config.yaml
hidden_size: 128
n_experts: 32
d_shared_expert: 0
normalize_top_k: true
balance_bias: false
norm: "rmsnorm"
norm_eps: 1e-06
optimizer: "muon_variant"
learning_rate: 0.00977
batch_tokens: [32768, 65536, 131072]
train_tokens: 235000000
Below are experts of layer 7 (counted from 0) of a mixture-of-experts language model. Rows are named router (the router's row for the expert), up (a neuron's input weights, with its number) and show model dimensions 64-127. Each number is 128 + 24 x the weight over its row's rms, rounded and kept within 0 to 255. Numbers have three digits each.
Before each expert's rows: "mostly gets" lists some tokens that are sent to it at least half of the time. This comes from a sample of Wikipedia text that the model never trained on.

# expert 9
mostly gets: "|---|---|", "---|---|---|---|", "pp", "rt", "ford", "iv"
router:104106115159127136142152136124139176114081125100152149136149127108104118091121140114136159104132133144081128121160159158135120177112095120151099098138173151143142069115146113111105165124097129
up1:114175072158124117108155134188138122165092133116157086142159148139139075108113111103132110134110152149150109145127137125170116178127122157160078129180127129150124140142159132144122158129131079
up2:090106134134109133129176144120148153135089137129129128106127133125096132096087074118112133154144138121092155110126118140158061137107086148126117150131161141150128092134087138143126111107147116
up3:107113117131088142143135134192146121108148149161115117133120122112074116108095133137134156101133136143164115141121120153159116139126118079171103088110121162120135127144127084055153149129116088
up4:110136140111142114138116176125136148120096196091106117144129145103117118095145124112091140130123137114127092106130136139127111147116125132205141130119150139084170099106115159121086133105137104
up5:160146156111117144114128183148152141128076147149119096091101096153149096064117170151104132158127132137129096110145132106107106108085098110128109150152162119137141067111165099124123148148118105
up6:131116124141139100134161147131171127129158147093156150138135093146152124110140122123150136150183099135113140101146092122134110131136061163133105122161161139138124092149155166145113148128147115
up7:099166132108092141138107160139165171094098103139153130110133115138111115090140131121090151111137133147118172102114109125147124164148127130139102126122120180165103158117112126117153172133082097
up8:121150095119125150140136106139157171111110104128118115135133096118140072083132128118125137122163124119127184136108132114137074131150129100127108136151178104138149105096132134120132127092167153
up9:148146095120105101142113114130136088133093112119155155115087120108137066088124075108121162104128145129135142102146150153089158152121085145105118121142151150139123117133152128094085132106119119
up10:118141141116055086121163149122151130092109093106120133102093128127139097129149153133129121146101140129127138110133048129100118163154102105151095150140119124120125160135157130115135136161100060

# expert 10
mostly gets: "ers", "ities", "ies", "Species", "ations", " women"
router:111114102162146110101127148120111149140106105200106132102099111130139107092087120120109182139128144120128138159119094115106140098123145122142183103170106127109143104169136132131089166155105161
up0:116144133160123106107170157139130140140122137165141124117078102120129107098127167112120137068117123091105150124101105095150126153108169148139118150137162115133206127127120121174132158119103167
up1:082114098134153064125161144148141135097154139135167126160114149180139118126118121125116192115184117128116140172119116121109117152133119139157141160129177158125158122106156115141113131112099140
up2:122116135148116113144103149159155158169117148136124125167124140131150128124124100133190158123177162107140155137134117099125143109117143154146193143108112149174144103164143039164099133139131097
up3:152139139130104117134152122132142124145139173124146120130073126100108089126150164080151118111139146110088087114120139146118139107156124122090135114097104155090166167137127143100059134114100095
up4:126106122162105099120157181097145133108152153157149102113048105172128101117098148086116152132149167125116143130094116143136129134126137154112129100147177120145123134109135141114090093143138126
up5:107107125140109118057144179110118159129103147137117169118158135119125146073142153142124132131137140182130128127118137100126150108140154175121142091151127132139155124153111168133102117159128107
up6:114085157136162112102111139139158167180118127162122107160075122117151116100124116140144152098091132112131129136090143143117125130129142148125111092134105182142126178148133176138129124134100129
up7:128113133160113133125153139140157143131096084139143123094072103121127078108122107168137161121141128139087123116096081133095126129124107111164113132167124089131163122135087111107090164133098120
up8:110149104177144135089155131121182145119156108103116074116136119085149115142114121124087191154158117131139127094132104110076168129146132153110141140093134140138113165174144151138087149121120127
up9:129092090113107102086113143158130130128103088143153143146098112128110105133121076135132134133119135148117150114135063101118106118112130137133134136116107155153167125179147129152138168143119149

# expert 19
mostly gets: " Ra", " Ta", " Te", " Tra", "See", "gra"
router:119152120099147122110207147145106182129118158147145128111102168134113115107154137146104069161139134152132117112119111120114138104174159121116164137130154133131125178123129105170172167129134116
up0:120133146115138092100140098157121149139105123108128136131083135137139130047150106151114134168105123148125108094101139114122119107173165131115102124142153124153133146109107162152123167094182115
up1:115157150153138117079166164149135153115129086123141179100101163149166124126118110116097120105111119092101114106161089118114121130160158159144103132158125114119150126105117104114157146119121134
up2:117173064108169151107159143114156150169111101145122089101150136148149071115126151135156101132154153143152109101091095108130107108113138129144124108112175139146093167129130109133136124148114124
up3:136170123117107094117140136125137171161097059101141157100110160096113123103147121119118123158113143112185175101113124120130173136113135135141094130143116094103136171125099132119158178119115106
up4:092160107098092138150148154122110121119125123200154108140068148133149112096137093143105111115116098142122110134122115122120143123151164120152122159141129118088114152089094121103081143107113117
up5:084143164106090124118141140121117111105095126114094173154136122138129154124156112162110129108147151164135093101111161085135105079113142163141099150123115141156151079123113108143149146163160121
up6:145140123135151125125143173141130108152107129108117173126131112162128132141137127128070149131163136121110129131125122114147127161146150089110146120142142077156141153080089170123113158107157097
up7:085151122123128122122188137159136151134109138180080178113100123137147123141152096149114096145099149152132122145137166111148135142137106119124089146179135151117121178133083123163136230130145129
up8:086110123109092158140126161127135133098097178107135169096142112150122138134138159118083108179128131126162130099083108090137093107164108093102153098114142132105136155142123092151125145106112100
up9:074133125088195112124163121132148147180117159135165148177121109108123107118101120135130136095146143102117111135134110157091141095161145148103125136128101116180131146112160107148124131119139092

# expert 30
mostly gets: " city", " Party", " south", " July", " April", " December"
router:110144059129172142164108135107162148160093136116144098104162139140172177116107157117143110113131079130114121151152117100178150145103116132119111136133147136126103118110120141084128166112096168
up0:116127118124104103169107128160104111156145139097124145135098124106151164115088124087129076113146124113107177127125102103150108117172099109127133160157135121111110115103124114068109160106113113
up1:125152083137130151142165152158173128171152143112131139116093114154097111185145128124062122146112090142126106102091127116189146126132105104103143126161140135106124130093107154154107151090135117
up2:161103086116137154149154134103145108146145172116126088146109087164142107124126142122123116137146138152150145132168122092169119131122106125124116153133169129101129107081112153129118149144117134
up3:072175135107146127100132121111170071151094135133096159143167108133174129137134120087133146170128109126128060092150143119152150093106119154146100139127149110164125132104129172129140157120151163
up4:117121117154130148123140117145173121156128131157127128100138161138169137112129134105111122103152075080137150130105143133171137109121111148071160111158142119127168111115128122121121129119143133
up5:094120110140148181145116127100161144130094120139138123117106112156111157106089130139149101121136109095147143133138171111206183124115111131143110186135137085094167112109092099147120114157128150
up6:131108094137152133159154143113155151107130079111131124111128111141131187120148174059128072115161143144125095130112105142146135146093115113130121150156126153120129117099131144117088134108088123
up7:110144088141155148127127146123166125132052127103144121149107150098160124144141177097140146124107107113076150127111129114166125170118092127151127085152111128129125141125087108155135135098122134
up8:048123101105130136166108151123179120122112130131147141166154117156122121105123130171143164150158135158118120170162101100168117107115121168146134124109125135097149128078127102139118114090148158
up9:097098067142085127155136147096136105125139141131122154113146146182120127142138132119131114142153158135150117118132149163146115152101128153127121122079114070124105151079133124124143181109097160

# expert 2
mostly gets: " years", " year", " people", "ities", " life", " time"
router:144088080160098080069182128128101107167119121135078151063101135130178132086098117162128150157128098137103139131143128122091154133093120147123142115136108082116150108109124158089114147101090112
up1:129039127117117075101121124124092145141137085080095144145130143135164082084156158149104096112152118098091107107164151124120135144090093116127157123110124125112135110113127114141155164102103103
up2:138099086128130109083128084160126142156155170176113141131119101124129125135097127120126138151152109151120151126146139111173182156121116172152136156141117115109150140133141179111128123090131116
up3:093125109129104101092201113179157142145118121121119191119129088140145138156127130094103157200112148113115168107144147107137142140140139139124130095129095153111119148113150136111123152150130103
up4:134108129141084080093144113106145138116087141141099130175143135152140118103115130140116113127124134120132142102127106116137133156131173161131110147114109065113142132087145129112148135144155114
up5:093135137126107115126117096148120125121083128127128132134127105129071147158106140153107146162146099112147120137069154134129168169126073143101137071137120126148146158137104130120136129129168154
up6:127101134116121090107161149162115122163126138151177130125138119133151118098120128098093157133101116115102155101140150096122146137092146151162132126123119115079098114094121128126132129088188110
up7:128110116151128080155113089103170104164115096126140168114084144156136145069150109118087136110098098107129149130142144149136149157163113146147153103149107137093126173119153129088115120093150134
up8:129105148129124092116106142148119110152119100153104118120118094141152160104111121119124096137170134190136114113125109115142142162169112155158128157139138138130143097115104186121150146112131098
up9:140140124087119093113154124157157127123173137142125115169119112179114082100070112118109120118104127126120098090166132125102154146078092080139147123117121103129141097083134146111110115127104124
up10:134175115140118116101110158106113163145134123157111148105119124159085158092107116146101166144113132084146138122131142120115104143076130165146131105131105084125138149114128115135155124088133097

# expert 4
mostly gets: "ization", " game", " village", " region", " District", " team"
router:126136182136132105130118128133159099153156106091133141128144124092154125147098111102142139088140092166154104111148140160130127105098118125070096112092084114100118151087160118140097121115052146
up0:137038183120111146113138105100163144119110098145119118121118116133124137117111071145156142115136123146155132112086119120151150148140130135124109133143154129133127133118089173145151093121073114
up1:085121130136081143147108113110156121141122138140119134152145135139121123120112136142148144132082164121168067089183133157118115113107170139173126123106070121109120123055104118145076137093142129
up2:119109156124129109107131147150149093166132107122076137138122119132172114137114136143129123115114160167148087093147146127144087144098094110109121142113153129161110106126052125128131118138066140
up3:072131109114150118139143135159145093154162133126145085096163131125110155126129109171161160115127122115112116127083096140122116123134147114106123141141134150117124157185147159150120080080086117
up4:093135138123134147105097111200135145155132156121093155119119106147145102120131142176092151112163132129114111124111149137138140162152132136076112150127132149130130097132124156108076106123113173
up5:107140144130117119148137161150129116180130086139147135089129102118144164135159118122080143061122142153114117165109132184105110117091143106124081141125106093145139168091155163104136121104143120
up6:135098153136108092121141149141172157144158082126138117147157117140116105166150123174129135062123104146129170114112148160124111130133105124140076151074117143149113137112154112111090105113070126
up7:107159163156101127155148200101162136094158141161137101136133130141117117119103118094134121161121143137130115093112153111113133103067098119126047120111115115148141151096142107160150140125116094
up8:104120113090053098136118133104178132137137096127144115128092137126135148119141102149141151160124126103147161121116153104125139145096126131108118087148087121079094117138136173123124091094097144
up9:150096126158121107123119132155149139120188117136114149110132150116114108115142142130066099098169104137128112153136148152123140142103137134129118158109121092086111140110169156144076095120158136

# expert 26
mostly gets: " Mc", " Qu", " football", " St", " win", " where"
router:142149138141154132151115079129129107126115121124185145119146128115127102114087128148154113139101121146111098099155120142102145112107127120127122085182160179113148116153100121108135151145187152
up0:113155178133150089124136136147164119124118152184146154102132119133142120081147117119111109142111155158144126133129105137121115133145135155082094119151164142156185129142153141155092098135102149
up1:118138110103146100125121128156124099111116126101147126107127121143145115080132104114059118142150119124063048102134140177128105089096122129169115131145125149131170155121105073104136163123166133
up2:133167147117172140131137134132155143169158091135118105163178112126126110113109145125089083120147125153144143090117101131136158120107117141123133102114128146124116147129143104149108125106125181
up3:129135116157142096155151099112146131118170127110108138117107105138128100151105121162131103120122110115120127086126137136112115116110101161147141111153172092124127089135045097119075127137146152
up4:135180172147144139158137133134120144130067169119140154158116127139087129147129127132112128122115098131121126137139121159167118111100131135142113120132119102152163146151112129132141137081110144
up5:071138131129162133110116113162111135110145085150136103133065153121099108094127142166119122135109148127110131109171132086120144132151128144113134104136176136074152144171101093095124119140145115
up6:115143142144115122136121142110150104125122159126157106154092116138128122125124080129037149159085103099106114170117124128149168124125158132138098129139117143120155124126082098132100144127112117
up7:128139167110191118128106098106156133153082118131118112123112118151111132136125100152156105130130101118117109131094121156160110098132157134129107104139141135137172145108120122132100114130129161
up8:113131108129127118119133115134160093130139128103114156101104097162101139119126155192137094192107102126090113130088150123119148095116109119085114122137126143141152113083147142140113104109116148
up9:119143104141171118109105116162150095151115134123129120149115130188137109148097105137137124157151124180098118116125118100116118098126135114149099158155123130122172110143075129157121097136142141

# expert 7
mostly gets: " the", " its", " their", " his", "The", " this"
router:156146154107121129101110106121115104079162128101104140164125101147134134138150141163125111135109128153145125097124110139109139082136138134136131114129124173086121146146067161151178099115148105
up0:151151139132151109136123127115119131137155113148132133168113114135147099108124190179118119145104124183159093139093121104129126118105133137168133131134154138117117140194133142129134128117118122
up1:175162142106112150130149099125122109073107082120113154169129130120124127093145142092110111130150147138128137124091126178164133091131149195106137132107141129108135140136130157143146137100151084
up2:129182170141108114125136117152165151094109132123149110145132164132092132150130155154127123148119143156131143097134099111132143134108104115186122115138133133129105115145127126135085123096146067
up3:132137123118081118152157101138166114128122123129121124148118109164148137127141143138130111145098169125129137136109089125165191122139145144146148171096149116104129082127139115151115118079153122
up4:135147143093095116096120118144144113134125144108125101163086127180109131088153094048108115143146156168147144113122170108139116096146143153144126152083137105102159105169119141132156117101143097
up5:131161156077126086106153120121137079166102112096127133145137107176148188136183167131165076170165142106172127081131113105098146142137107115140133135114118121141166137128141176130112087123107159
up6:139107099157098126106114101149201144125149123129105126119139115124113073169149158147118123132125171128174134119099135144128141101103130122142108170115146189105136160069138154127124118121129168
up7:127100134103131159138087133138151104104135071122069139135125104127193158129131130172145168150124139137146118087124136152134124119089142135137090141127136150142144151115112170108120126102142142
up8:110120137114142117117125158162142118174166112128118180168143123127135157177125124166102142134117156125171115101062120134115161109130126120112146107104152085135150120082111111108160116116152141
up9:148142116115136098115093120117148106129143110109187158143058092132114128114141157136165111105099175137163128132117077144108149126123161154169086157130129157103138104169153137165151125123101157